config.yaml
experts_per_token: 4
hidden_act: "swiglu"
balance_bias: true
tie_word_embeddings: true
max_grad_norm: 0.5
Below are experts of layer 6 (counted from 0) of a mixture-of-experts language model. Rows are named router (the router's row for the expert), gate (a neuron's input weights, with its number), up (a neuron's input weights, with its number), down (a neuron's output weights, with its number) and show model dimensions 0-127. Each number is 128 + 24 x the weight over its row's rms, rounded and kept within 0 to 255. Numbers have three digits each.
Before each expert's rows: "mostly gets" lists some tokens that are sent to it at least half of the time; "comes before" lists some tokens at least twice as common just after its tokens as in all text. This comes from a sample of Wikipedia text that the model never trained on. Tokens count by the router's weight.

# expert 3
mostly gets: " 30", " 17", " 29", " 20", " 24", " six"
comes before: "–", " |", ".", ",", ")", "0"
router:140147110127221129112171129118143137098134132110146130155126135096142090168109132122159134133161136108098126130133176142145132156121115160097109143152108136119084154161116090092123112157159124128136121141127144084097158138131140149155157131146146086127089129127112110131128086136173143100113137108129139135143102098147115149128124137126133129083155181130136107169155063137160148113156
gate0:091132098108134131145139165080130161118107120125168163158141139107118113144142117142166142127135116121107059085108126091137107146134165105120083114110129139176107151131138137077112165117156177107111142146116114118111117145148161160113132123158129113155125155113163113116105100101137119137133175105090147122123077109107088146119177118123137123140113158142139112174172115151120156141107
up0:137129104156110150161163157096120149123156103134149121202124129099109102121145143116167117136097132124121154082116114165130098126120139132118117112116152157152095104121132112106107138097138130114166121168075133123123123124175146146136106135167113125145147100155153102101089109097102117105110210129102140143135106135121100146109175095104111125119095161160147135149172144095139127137117
down0:107140108157070127146128136096162138122153114148105135115109126099146124102135125104133112078084165152132128180146161156170111156131109146117137143118126139122141129131111104132140131116106143146172086142116101138168140108131095118116087119133155133169118138134122150158173083134150135133153084156088152176175147121161128155123134142079117096115120104142135131110156148126092114192127
gate1:180138129131142158139120159119110159135156177103097147126132153123158095115137136131120162170127144131138100109120111169131127123137153162115132147117134115145144079134108102098103156165150086128107165125096116118154150115106118131082119107143123113145166116111111105130133165068115137074125113143167131160131127132114076079130151118108166152113103164117082123161097110121169120126098
up1:097147132120137097139088128095113161145105126177165104119117120164115128095123133131117129114112155125107157093155171114173116099107126092135154101124116159122148170155091153202122127110101160125127125129155157124097117160142131121137119113064126111097096115153119136101132129178119135158135152129148108112111149144177181154116147103130081143142130127108154115126132108152103103137097
down1:136144165107139118162172098097164128132125115122133132123137141139137182138115147156130115129144170148116093074142130106128130167109128157055129086126141168168125109122109148147116116105145143137124115106140113122113122137155128134092154100150061090133153131152113072091158155106098139102119101125120111094132101162102106111146102142127113137096087124119169086115113151121155118134132
gate2:145157107089163120121135143138130120069102089158158106145112172105134107151118140150139073096155164140118113103124143131135115124145115097129090143159130172119107145093154124091115129108128157158121089160099146098140163149119146158149138137175146109163107095116090130132109115128146132086130142073099167138121102150088138158114132113157126144111121159148143088122170118099107119122130
up2:124100100139108158129130108133105150153137131134133130100204139142141126113111119089150134169142070118176133127143094154134153179103096124126096153118108077112143071105149128120096133121135101111119135133141080112137118125127117123109157118117102121145115155127118107105096140147112142187172156107114144131121137128115144163151075085147110137121089129182157121111154139141125149100130
down2:112140109103102137130108119088099138117142107104104159117123098071149153118105118149142081136166131150148096116094077147176116177133123124088127106152142103102135098101153116101138130135094139112099111126116110125175148147087118135177136136137114122163117132121109130140066149120112097140134117144097116147155095098166078128121110127149121139141119147100139181110126159082142142108116
gate3:147099159127158150114175123082115160070104124078127131128111122144138135160145131107120117080114119119102106110142148163144138148148144135127148155140146101186111122160088107096139102179086148142144162119124132099143150133162111135125153146129082112154134108143130125111137139114136144149145073124134096159172108097114085173094121141126141108114131153146066115120136128142118105132150
up3:120161123123178128101126144092124141107136153115119139144116093108119126171053126126139123152103116143133128135135125149126128160119151127082156151091146148117082148179157129093117088110144131158133132137140114125132161102146134163153086095165137114172157163113147105106138122117116140142145112101148130121099116131094132185124138118113149153116055135152101090127088143160131120152100
down3:115164079130114100099124137144141138163132148138123158114100121127147105140138154134089156129166113134192093105143129139103132076128156132118133095088132125132139133172118137152129157161099127167142116132090134148136164159170124101113083102120138087142109122120109145101120080091110159136125147133103125128078101120129175213122128129147140150125108118110149129098130115151114134153141
gate4:069147126125108131123111085194156133150102100162122166129133146079126150142101104154127122174121123134153111153140147120141124147092150110106124121155088155113143103092119144113115073111186147153130123088112139138164144137116122129110126130156098097081112134123060125144138134140158137118119112110147102116164124115096160117116142126176130122134142136129097175137114170127108158129131
up4:087144082145184168117158092174142131165099106131126133136140129093093139109093100086151073147139154132151089102103151148139124099133101122129121133126097133158093170087142108122123133120140139116143167130108160120120112159172122136137151104154145158109133107101121132128112102111142139089091151062131139127177127140119134127119125179151124138121109139146123113136145142127134071122140
down4:142118135111116129161114102089082145122139141179121121076147131093154114121140130139139120140129096140119118125175110157134106110152105137125152159143138125181118081134138183155098120132098091131106093137106123138109129128125102102065078154138114087095150135109087145147114115136105124133113133111114107124113171146158167085103142126140174148110150143108111149163155117100147094160126
gate5:123146148105150113142136140150120156170142106107120109112195118108123107131105100107161130113120119085143149146119133092153160163098122132096113078098163102153094128136139101092085085153135151120095132141109118107095149098134115194190131112103144098149145144139145133077105108113099115142129151143097127121144113154152140176158084111168116142132115154141138127134137140116138125130132
up5:100141132148133141140131108169106117118163118119118115140202148170162136108128158144167127082127155109115146124130155094135103169158089121107125103105160153110141118119158078121128090118121160147089113156105088098113133094136134108161131115123088102195082119160143118118119132126129118127120146101120100150110105148131100140079167110142113168168143143135113112137146131133107142142151
down5:111109148152118190110132143133163118120135108129099122173122128082114118133094110113151157096083122080142140107132133107130137137103151154129089116119109113111122137093155121112156112072099142104140107153106111071107179109116120172161086143147139118155138132129125137128141119114174132116128094139142082143126090142125105125157102122142144146118121136103130206146096155151134167145123
gate6:125172126150115107144159093133123131095145118107157171111166066151170130117126079103134106062139152130082094108105139135126127094113150149097116108100136134115166148114152134115154145106117142144128109134100142097149137142138162114116147158133127130133093142120108101089138154125181146077138158140120106134129122153131135072100106122100158121111155116167137141160153100142098124164128
up6:160137148123111106138102121112100139103157150099126116094118137111140118102147126110104142151099142120161142111113100136100149097071148092148105199176128095150194070114117129124139144125145111178133121099141140129131122119116083131136134139121149154103161171115104161118141142113098107148130110155163132109144130144166149145161136106113190114127127135128116162110110140137122126084089
down6:103127147100131142147113114130115084110108168129125115153114098127102090164095139119102118110107135088129109159111116138113130161104118132124121140115134111141116177141125084160130109119147096165149149096145132141057128097151139119144097110125098115160133087121095073144162101099137161151125171174141148118147111103113134143076098100167139119092110111139111127130099158138155118142083
gate7:141103137147157130135109114106106111100139139077129115123134131148174111144127153109132107109157161141148111112090192104114114129132145163115093135163167173119102113134119068112170107198089092135134157137094124117132107142112096146103141165167138100150131096134112133095129157110082086144106125169136145087131113141127101131118111131124168113130156137140136164134141119114147133117153
up7:125159151161169172132144148166097112111133125086123129130120140097174093143067131110117121110112143135126140108113172102094159166142111139121100138139117148108115149142138105079161150139134105132152123094100166056116145145138132185105145144161111125166116118144098145082113128133094110128133140117118121060117097121170094160123120139111127163153119136129140110130145131135131119119107
down7:128146151111154156101166132095117141151159136118155157156091135137127103101101135161131118148129113163147077108129127152111144126120079093109145113156131140127140122158160146120144137133010139112124144153126117120094132109108135139121160095140174119092130120117122153105129121132161167124128150124134128128115108091128119172136124154149136159138156150148131160159091081113171129113145
gate8:105137149123124128081111106132163175142106149114125149129162112128160106106099108055144118163157129068119131134143165120140157152111138143097123129147109107093137103120139110115078095156100147125079093150174146140095148143082132177151151127125152096131099149164124119129118091174132126134105130130131099109129095113132136181106143153131129104127136112136153139146144096122130111149158
up8:143114169121116115099126118118129155136148094122104144108154129096123146099126123106177129170146168085137125130125145124120157152158126178097113139124109111088117099149135118143074101135119135098126110154161113146059156161131130159141134116122193142140174119135136121166127082152116100097094148121096144131123132095144142147130156084093114105118150112125135117128135062114136157142117
down8:144112132129129106111092100151164163101104091118156142151145088104091139077109093102107133069161140098086104089122134119161130147114117138118155128116126150104121123162170152146082089145079141115132111076149099107123189133104115136135139121130186136132100106155124122110107135125091106123118126154115112116152112142143131157117111131113145115091150145124138139106121163118110106127079
gate9:144163158132140139142128082102137154161142096073145093108133168153162089162148156124112091158109124146148151132136156093144140139085104146125105127134143119088127136118115157150147126136084122132134141126148121186110136122135151151156168130089124115091117117124111072130145094153159114118164100124093104097100136132098147129106086172127152083102159117133145154125151110139111114129141
up9:112142136147143094139133086157132115087139148101104168123160111130114160130148118139118153123107123118131090104139140156128148129108149097142115133098119076091129140124165139149104148159205110154109117083095116135154103128110112127082131174149122131179105143105081077170113156125149136154101109141127129103133105102126144121148173106131154137115171110144129169171136138115121115115131
down9:115083107116107117141085129129116105085111145103120188104112128141147146114143114145136154091091103126108158107102182175092109119133115124120103137121103125096088128092133088140119105137193121141107143123129114156116140111108129133147142108106124126151096119107141111124085109157107112152155164172137178097153088141138123171110127113135090159140151139141112074160108123110118126111142
gate10:112136155100142081115179115133140120137110074125138097156121135133139096140140173127123126118108124115127130114122179111177135136106070159125150142179132137156107119161175104128103122131102139144114125155126119087131156145142137148144145105103117077079115096120159146103107097176134143129143112115181138144130142127116157095143099132086130089094152165165113112127134090119111148124133
up10:084118075172135125169074140107121098133122130126109163114112099097114125076142141141121198145091151157111109138109138150138106126189113135110088149101155154097149163107136130142148116155144110111147153104117135156121122095144095112090122149139137173134161129119143120135169115141138127104131171132129108091127152113143098115113144138129137156169118099104117132161145127128180111107134
down10:100135145110179095116113135093146124120163097129135179138122132120110138098120141138119137151150106131163139181160105141136144093100114104093155095089083128143170093193128163133121154116155156110111133161142112100110147123142174107139111122098119121084145152153127117157136169157124118108126126130117099086113118153167169103140122102153179121136115131120118095093136121096115128109122
gate11:092104108147108099122160137116104125090089114129134134110145101120144129129111153153148121124146118151087106128139187135136134140114094129158079151134101119159124143135141153098121155140160113134131137141152175154163115160175136121113150138118113104145100108132150118144109122134105082150147123112110118117110073173165119146123111155110078152157147139160075124143193105123084129118171
up11:134147155123123111155122146135153093159141141092138129139140082124108103074121150096114133121138172188154130110094138157162069154113152112098123131160161144121134145123113113108128162140067118137115099135127140135075152141098159145119154131137150123099128098127099157148112164159121130100128123126174159104129124106153085109138135133185152110111155125111126073117133131090124107138124
down11:146150084140158139105112156116164114079118120101136178143078085129129146109120129160107117149118150130079175115091088158162151104127131128117147143113121142125117123119101116147128105122128170117114151158101120107141130115110133088138165117145091126146132152092119155152082141125130120143093169144129105112129089106111132143103147182108103169144086129177149113128123143115117159146081
gate12:141099171107132129084146150103144131162156135090124122113112182123126173144093135143113138094145136111115098123116151157110123111097152108122166138170096144125135144152086122132132117117114154135129095190134141101141132131080111139073181108117184113121075157123144117119086124131133133095132108106093129132145128095183127122128112145116148124179152166115153126131120106146136115110121
up12:125100097137091165149113094098150129127132095150143152114139091157150060067170129124150149129134097142139136127137134106154132127147105126118119107151138128080154152146126111178127127138165152104163158087149127139107116159111115095112119123119123106119166131078112139134190133175112127112155155176134136126132136119115163127120169117063121110125124117109104105120136157128125153139104
down12:149177121118120133116110071093121153122124133128140122123128140127082113130119159144080130147100130162144110161131132108144143125136129166141070137128129152129106178114126135155107122133141096144160138127119151164114127116178186112125081144147147126130119106138138115136145200123130168120090145183123113200155153131121113134150145148152125105109118118159114077127107126112121122097158
gate13:114107134109126124174153145117165125137128136121147131157120124109132097152136134118128106101169137138118082140087141066148088124133086135095139152138125123176120116123131158107124160165128112172135095110144139116115113162142175125145111113166161137115143118119102135100109119095132127112115168118102109172120141118115083131151146148103088109097127165163104103116138151067142144134197
up13:169146118135080118063107111139087163119131121141139152136148141141142161125124100089192151134142100133145158146158091143088133099154153105122159107099114158090139148110136114144113116125147138139143146111131117178091107124095110122119130136131131117111140095137120110133115128092084101095154153129154103120143144148124171141127097089134117165183081102118124142127119130163147154085139
down13:129124132101108121148088130115132133131156132112128117156131143125133113136128143052120094117086125051123161168134104134140148121113135116146135110105137138136155098118119091140062130167138100121157161105112071149118086149138161109091137137131148099129105143138156161152090138103150135121125157149142105157133138084178131118130112093124128112150163104112153100148149110139129080098115
gate14:132123157153133147104110107127180089122165154132128128118150098121159094131088159124113127144147171137168110158095161154119162143127132148109157137090130154167121168144160098115116137149170107114099160124182101144129122087131099091104079105149120128132104133130109121118121116110131075111142090104144158106113166121124126090138166101132156146122114121166116154093135148099140099113147
up14:108168148120082112140109079117111134153133135117086159101119135117104137087164137152127100171056136105156129147125115146154119124139144152123132126145129101151154085100136130111133105142145126191168115128106125130128191128107132128155105128139096132108169116156089138115130136133126157111113161190147102116107131129121154094093126107113142155151134071109156129089113138136104149126141
down14:178120143134156127144142106129109118143106164156124168152158116132099164174131079125125148137102102163133123139127157131092127126115177117138131101115124117157090125109161142109130064148076157154169127105159124081149148161098116122128155139147144127137126112111167084113111106098109170117064120141141106159097148163134121147110129146108121108129131117088145118100145150117124145100136
gate15:115123148124143107134134154116104139162143153110113115157146121073105118133098117126128151150131137154155136167157100147103097112119147159126119151158104155170074144155149099137145139123163155121122146125139123161124076082132145131097134150198126108115081105116116148129096125083101084102106157152078132105119142152114115138135117149147150094137094162124125126163121105101178118102135
up15:156198132142137131109082110104125130126094140091153118093134127113167115147151114094159123127164131137101109094117158134150147095128121114120133138119127137131095170139123110120127142206097152101130130148124089122133154163100172080116144113133123120131139124101170089121152116106143130129123159163143183164091121136123155113139085110119165128122108134135114091130106082161100140140152
down15:172119145150166153116171147143129146099115129110130123129140124112156106126146123129144119125122160124129154115122128163144136118076129143067101095136165140156117159159125080120085126144135126153075134136144120116082121102163139190128127189127105131145149170091106103130150135150098117118170158139096143119119123133171105119148113105137149146130165125116089115093157098134120089157150
gate16:093105120117099080147153139136140153122132131144165107131099128152112123175116085136168099077140083122088143126132100143106167173138104088124084086109117129117129148142103114142129146115115169128115138148149123113151155179148114150133138137144137069142078146148130129144120140127160151165157118121120103132094103146151108108121164139143104133099155108146126117141169101117079159112152
up16:132112098148157118108154117128170137119107155100148090130111112116139140178092137147173114117087114113135140108114134127160138170123086076103122109117111141127150148155123143084118114110145123182141131163134154130153112170132123137143149108158131124116064096131110083130120129119145138114098153102077117102135129135146109138103139127099157154117159134141166145161159086178103157117164
down16:168092129120147094087088124132124112122110127128121148079168139130135108121152156086114132148109153131125118149107137085125123099139132134083132138115148132117131106086162134101141076130156137151159121128094142108159114143143114080112084134113081113163146115136153155091132089118112106113100164127102149108122155075117141123153142095085133137111110107115088142104130091120139179084142
gate17:160102133152138152148159132118141129125131146137127115117125105104108120134127123157128132078170172114116121117087143110148111132135143168108103128124116153135149165151112083140148139176124147087121140135111106080148094092161140120134151137123135114093119154100130092096098074097175087101108171112132126150106120120125118119117135161122163207089151155148138120092114118128154127098159
up17:165108133107154149129161141125132097111131126128154134104128108100125141108157158174120106077149156132126070120110187136133106139114148143115111119159132157132145215158106059158115108104131121121131114164112099102139103123143143133118164119159146116125142123095167124141085089095115085099114172123141132125134107129153140103115164122126150178127138143132120120136106117121130090122134
down17:129118127124091103120140113124128152127127145135099112108134111089090120094161119135153119104137124154101126095109093070173113158136108125161114120109119143102143134090138120123161107149070172069124128152142157110154094142130119108149101108117072113147129104103175131150141109146134147132134155130143115131137096125162131094115136127109118195108095132089156101097132179131110129120172
gate18:129126132083113179166105173130140148103088114132124155115082096114144099109065120150102151132143147131121112168115145071156130087150083115151169117139081146113125185142106151139137127135159176110121123140134175115105136100125179091167135109114144139137137139096112124118125093135148148105129112140150115103141154089143101113140145145097119111132121101122142148145134139113155113119147
up18:109130110123160170054130119124145133137139162139127124149164111125061131105158151132125171151153135142147151107117110079120160093109154144103115092143097132163150102126120091128162101140131110147144119138121107135145099151133167135142092127166119108106130131087141147090166131138125118107073148120139133159100134144111130127134108111163099131151104177088118087119142150131177153122124
down18:096125149145111145108100122116117153109096139130175140143176120106154143114126120126095143114128151105118140094123100133085108152115113161080079065179120116079142153094129135115110135123176130157112152144115184110159105182136111115134151133130136100121142124125127155155161130132089137157108139107100152130089127162152107135095134114125153130149110164155132131144101142153095124169146
gate19:099143131115101131142161104118121120134124102119144143128135161119141107141132120089150129114122122134112109140126173120104087147121141122103118119109094130132138122135124123065110169133168178134117098133147118103138141169139083113173150083105101083185132079124120090091109082144139104114117165124116115145147107136103126158130136156097118149133118158140122102097186111181129169148154
up19:153114116121139144093120118101142095176141157142178136113110092149094141144081173134103180136121137150109132111120117132135149109116111103155194128130087107199118120146126118153075129131159120130138102123146135123106108088158129141109089127122148122111093141111162143160119110115150190096135135146133114104132126133142096161140132151120161066112124151126128097143155130139148109107143
down19:123137105145151116102078143120123140125152145154125114102115131118126066165142122137109156140111145157056149100183100161133120120123092152180094135137117123138130120123107122139141135134206127117132139132124131162131148128125136112134137200154099135106108119130112159128168130143157183110160074102143125149112148120138118113127133095124164104137126096090135123148128159083114117135125
gate20:127161111099158124084125108110144151154114130114120114122099131057129129131129114100164125158168085102092117098147168160146150115140098112127139125135104124141085166120120113169146104148120127099102107162131132121118152129136118190155125146134133111104071154113133121143111077145163136122135103134133119135095097107115131135108064150143171123155101148151143113168136141164111127127172
up20:128102127122153129134138139128102177123134125109126109181121122189104117146109107138125160100099106136157109126148091127106076107163111142125157127121124113144125156127120132110144103140156128179130147106120140167112098123193124095139112120093117128145200116134142119109154055134136104119126161109142155159120133120107106100143168144126099143136063127148103104119161117096134154135118
down20:108147124128135110140112113099139119098077133164132140150137116077111147124130132141116140115143141110132129127127138106093093157140174151112140146111121156117113151137117110127162104107190134151189162111096161125089136101118167129124106135140120137157128094103110114109152118095124160107110167103120163118115165108162109143158130073169175137141098114138121144119083116148140169170171
gate21:131107119138132132093158139150132094152133104109146134181151130142150135143101173155123133130153176116141111137107093108129129172152145150086092124174158131121140120139149129099128145089136137090107157146110119097126082120106108149119129178109131163133133092131123103119056109135113121097126116128122158177102110133142124142124079113158143111097105154104157120102158142104107165073122
up21:119077094166145091139096108124118118177142142084127150161167093115161086134150145122078160084127160121162165117099138138133117110122173165119117156128153136123131123137156094163144136135101120120151109151117161080138124145132137130119145120101139143133116144107136131110074143140106145120104157121157149138097113136172138104086101151139179124130130122113176108133126109121146089092109
down21:118086109077147182112161152098124126130097141124156134137099109149106131128135118089129199112144091106093127123163147155156113164105105120133115111165131118111094135102141165113165099144115121084108139131141109129123134156114159135167148141130159103114119142148148129152109102122174134149165169112122105089110136146124118170124122163119103103105147084111140104147152126097173116118158
gate22:102129133120125153112148105166146133111085163097159117137151153096152138157127154131105082123148117137152120116128152100144096156080069112118134165118078117165109136173125124081115150133152143129074113125097114120134154155100093118132120168168121171083099144153098170119094104141143113129167124134121150099149147124116148135127139134130148101140147129140100092160111094123129125157152
up22:100138106114148132127139108106127125116086135147158088156098122102135107146107172136111117134153142146117103107139125117142095154114105112134103098110051115156112114099108139113139192145165152130129118167162153154133080156114078133126099088168125169093122174114124159139095124139154154128145103132111146157165150137130125125135162128151091116089123129176138115162126106127139115135151
down22:093175134131155154115158132156156108140109124159109127148100105130148148061126100104125147098129130089132105126110104097133161144099117135141129118137114120160110123152140168145136111135155127106091147113118106123134147155111129167188142056125163129139099128089125157158095142124115106158151115144146117152141167139125137112068132148164160151145161119138133130133119151061145124105146
gate23:153124109106138124161120132124112071113160138090164174103180125125173119121122140135143134126120145155108083111108127097130123154131180138125103119152097109127102110133130109123159144126160156155135138156167119155097162119095133090129124113126149097152109122166122104147103113118160138097125125121133159122114084098078099156113130127083179147146107142162155085101134093130137150131172
up23:125147131090110123158150165107154140131101145157107147116113116140120113129115145133067150114129112130167141164102137164118126107133120104145128133142161132139117083090134121171109113159100118169138127123098147130112116170101083128130111118121120173126147097140141110148133152117124121140119087101115108128187201131170172106177118076149078093135148139121126128145146104118099146112113
down23:114137103140148112171091119125103102151114118122071151127083112116171118118135178128140183084117138167126161154113125137153103117108161175132117157148130154155137197117125151129128160157124112146093124164102102129146134135131165075123129137134110153120108115105134129086115132098140165135140131129123156105099151120122155131138107169075137178105108152149165095113120129132138127114128
gate24:153119141104169103113158136129159178119146111121149103153094128118128099105106152110147124099146101155136130126117108127097168132167110142090119130132099149102109178140107117152163132073166117132066128117133161113143122128125186132180181107145129105085127119108140135145120121143146156129167172094144095119111110118116110084131144138119089162138147154119126103137149154122119101098136
up24:119092132124109138115108091108186125133097082151115139118147113143131103151152130125134194143156094136114149091121134143154131094128132157172125133131130126125175121131110089154109130159136168099094146111130128134121130125085091116135116118086133134105213148118139137144128105157101133145107141133096127165106157152166115166135128103109130123127096131094097136104076157122152168139112
down24:127109174113119138109159172118152127130109115117116095126146120081164124104106117145164127118131176141132091163114128149129142142141106082120192123136082084149140138136150121120165121133142128107067107110117123167112139184109198138139130130115147096082156140183157102105130128113078117144129086127155125137147146134128113110113125150130135138111129154140123168111124148099130105130117
gate25:112137099134148128166128130128146112140172136145166109151103115107104096143107146119120155136149066144099127163152112182129117166175094162120140118128139086103146139130128110138104110127139195117120103132119139153182130102115120115157092070144128128154095163120127127088120097134141118167126124134102130082133160155091138127119145133149119066084151110133113162146124126110123117130143
up25:060133096101151186157107156149101127177116138110128076082114129076125113129166118141152180109120110155159158134144104135104107116087133104110124123108140147155147143123101112141131132121150153153118129137141115139089126114143125134163135149156114158138132141128136166153075114136099096160142153128151130079121130161121133091134122126138164096131122112190131129128127146110113082132115
down25:153124124135155119099111121190088116154142112104123110093109144133145100147165146135180169092137106114122129127105148145128152125112125124114153087103126148141143112094120121117094120107079128101113119148153112116114135135126140135198129138096149139152125082153149135098042089128151141152096141127149141136103099107096121184128133114160139094156091119124156134144146131155119112127106
gate26:110130143128154127123135131125177176139151148136099116139117127155125073116156130075173112134104127178116123114137165154139156134149088117103133148135113144096109130140134149118152109112120140110123093092096112096158158119100161172115141124140111116114115134101103146121147174135141152086099133146150186154118148115120125102081118123140157116099129114128129069168105117181148104085118
up26:148152097158067148171139097181134172171093095096133100171111113112080131124111090158153115129140131098099164118125103089119107157109109111115130096116118156126145099158116123118139127126141156122122179108154118090153088124157134143159126107142110112159107164133138143153113144116127141158158163089127111123169136128133140124129149143102122139107138144146133132166130111127081086102131
down26:131163087121163152151107130154121084149085144120100158096128135137167155125123122084105133145124165130096076094149143112145122129108137137091147088126152124111139108129145091140098129120126114144100092142140114089162144170150141151092151099116158073117123137143104119139138096141129102111111090162097096103144123140143177073090133117130110116146136112164155158134128152147107111146100
gate27:103171098133109151142151100097154113127137150138119092179149104139144133149095137090075124116178098150116161092159103128111089129087133140106138116114134110137162179125105125123162131122138149149115127144112141133113157068145147123178120130151148136095108115157085154100122115147138108120182098122142092087121115143135141133132124132145121150118120099192141132122139084141119157117154
up27:153137140142135084073102112160147116164130146095153163166149135101137127090118151079126093104143119129098155128137118119174149112129169157167138112107099168136146101117153159145143144142162134173118110116157116124127100155130163132091129118084124149107108118124129092140110115101141157096108123157082151123150096099167154115130100157125170119135131116109123109123130097157078106108139
down27:177120114166105136101126130168134150095113128104152126134093123142136163163158142172142090141131151129129107075149154160093131108107132158139114132165176129176140094126135089121159175116158129152110124157132135119146148102092151149117141112144158140151171106161174142148095129122150159124135133117113094135165131122130120130084131110101157124145125089144144176125095093121117121158153
gate28:055185163143168123123134112150085128126109124116122127154136132115144142138146139104167117112105074144101138124129125164089157151114119163147140096152103151144114183069121161129117115125163131137153134139125179123110144120146158141114152131104116077118096106116130157093113127129136122089124105144122144121107125093110107124134113118113095140081082111131141120138148107181127149160101
up28:150103096121105113125116149080138146154162101140103075123122147135145114112111141107138147149113138163118145120116113086095128130133158069142151167094152118119156091170110154110106152113105099110158099128148099145178134146082140107145139144157120161121144145122105136137136165148077099158171147108106123145127158146121124097127135147100085117142172124148070144146145116130121108134096
down28:112117154139186140127097117091089107152120131086140169130167157146159135112120135129145114162132128150189121122107151087115150127126120144117076115145142099132152126166136122134121097155130113101129149142111089152112115149114108150105136121154138128150144120103092151106132118145107122118094094139132145107067108152144178168115120098131162124166113127119063146140167116137183147125128
gate29:096093143127139168133138103150110119117148134148126087146104110162090161130176134095149089160100111149150150148113085143134156108118088110134140102154125130164099147116121087099144075127147139173128107138136129159119107144129122113157116130181116096107115181100119171084111132176107117151149135152096119115157161134143089143168122100149100134118097136137138144116126146149141106137152
up29:166084104106157129132141117164102121094080138063123116106162106130116110115107168167127167103145141148097105138076186116174135115136165133125171110119127153126089120156135126081142125153117116144081115128150102104123113131150130130136143139130158138176122100102138130149101124115129126128138153124140108103115073118114107139143125147139194135131107149121127151142163120130176111116129
down29:217097116137106126128138107148131108106113110117102160141145150142128112113143133146119117111154169137142153148120127099176131091112145157104139136116140119087153119168143152112072139135115118132121149120157131118115170090119111160152117147141080159140131140149139094121123164073171124165164105099128111086106146127150112122138115106141098135104140119113138113090089134110090131159172
gate30:119123109110156155146106151129147131100125105116163113096185098077118111141147114125161102124153104122091090114120118111133115152144114122147108058117109109144101128120158149102146110130117133126137161130151130117086171141088139158146095127135102112138136168177089147182138147133150196115115102152116159107133121108164114112075150128144114096123110130147140121107118168096134147117135
up30:160134110105090098163133117114117106121093153135123077190075147116137141132135128140176096114165127126132117105171152149108139161097121132129125131163128104132176139167115146160134173128108154095109163150130147136148100123174115099170133129119110133074116123086128136136133118131150102128168127095135125114134130166133101106135107149168131131119125117145153101111159084095148084107125
down30:108144176112130116184170093170139129128107101153145151100124138101158117150187135113113135154124140112062122147157155123114128100131109094124154133143102112168158090108107146118126142107089144138125124174097124114136144133102133109172121125105088094111151140183106144121107149147127126102105092151078143137151119109110097104086116122148120100133119107123094134125156131119173108124117
gate31:158142127148150100131162095146138107066151158100114094124153120105151109138169134150118146170142145137114120138105125137183134133139107122138109113151166132168141151133114145105118098118071123134158137097101130131105167129162126127149134122106170093107114091125100112144158118068167142125101160134137132114117142093151094097145117111090135073110186141098145107127126106117119137125155
up31:120142105149133156179088126119083127100116089130099105110086147125175109156116127145134155196138153151116141126122136145137121159108119086158134123133137133131122118086096149093124140133105099101116118124160169129156129098150149150148145167119149135126125135107110112114165098076141177139121155150108149147086108078096122113086143163156123126130130113144156117099152114093099126092149
down31:147121149142146155169107147163114089157124137129131095154112125168147140134083095126138113116107120154100156118173116132179115122135124106146157125127154144162144156096113133126119101138082101130119101142127119157145103127110125132127081161135129145101117152143100175116114143152154082136153081059094144086119162165112151106106144132118104135100146170113118130142149100115126101181138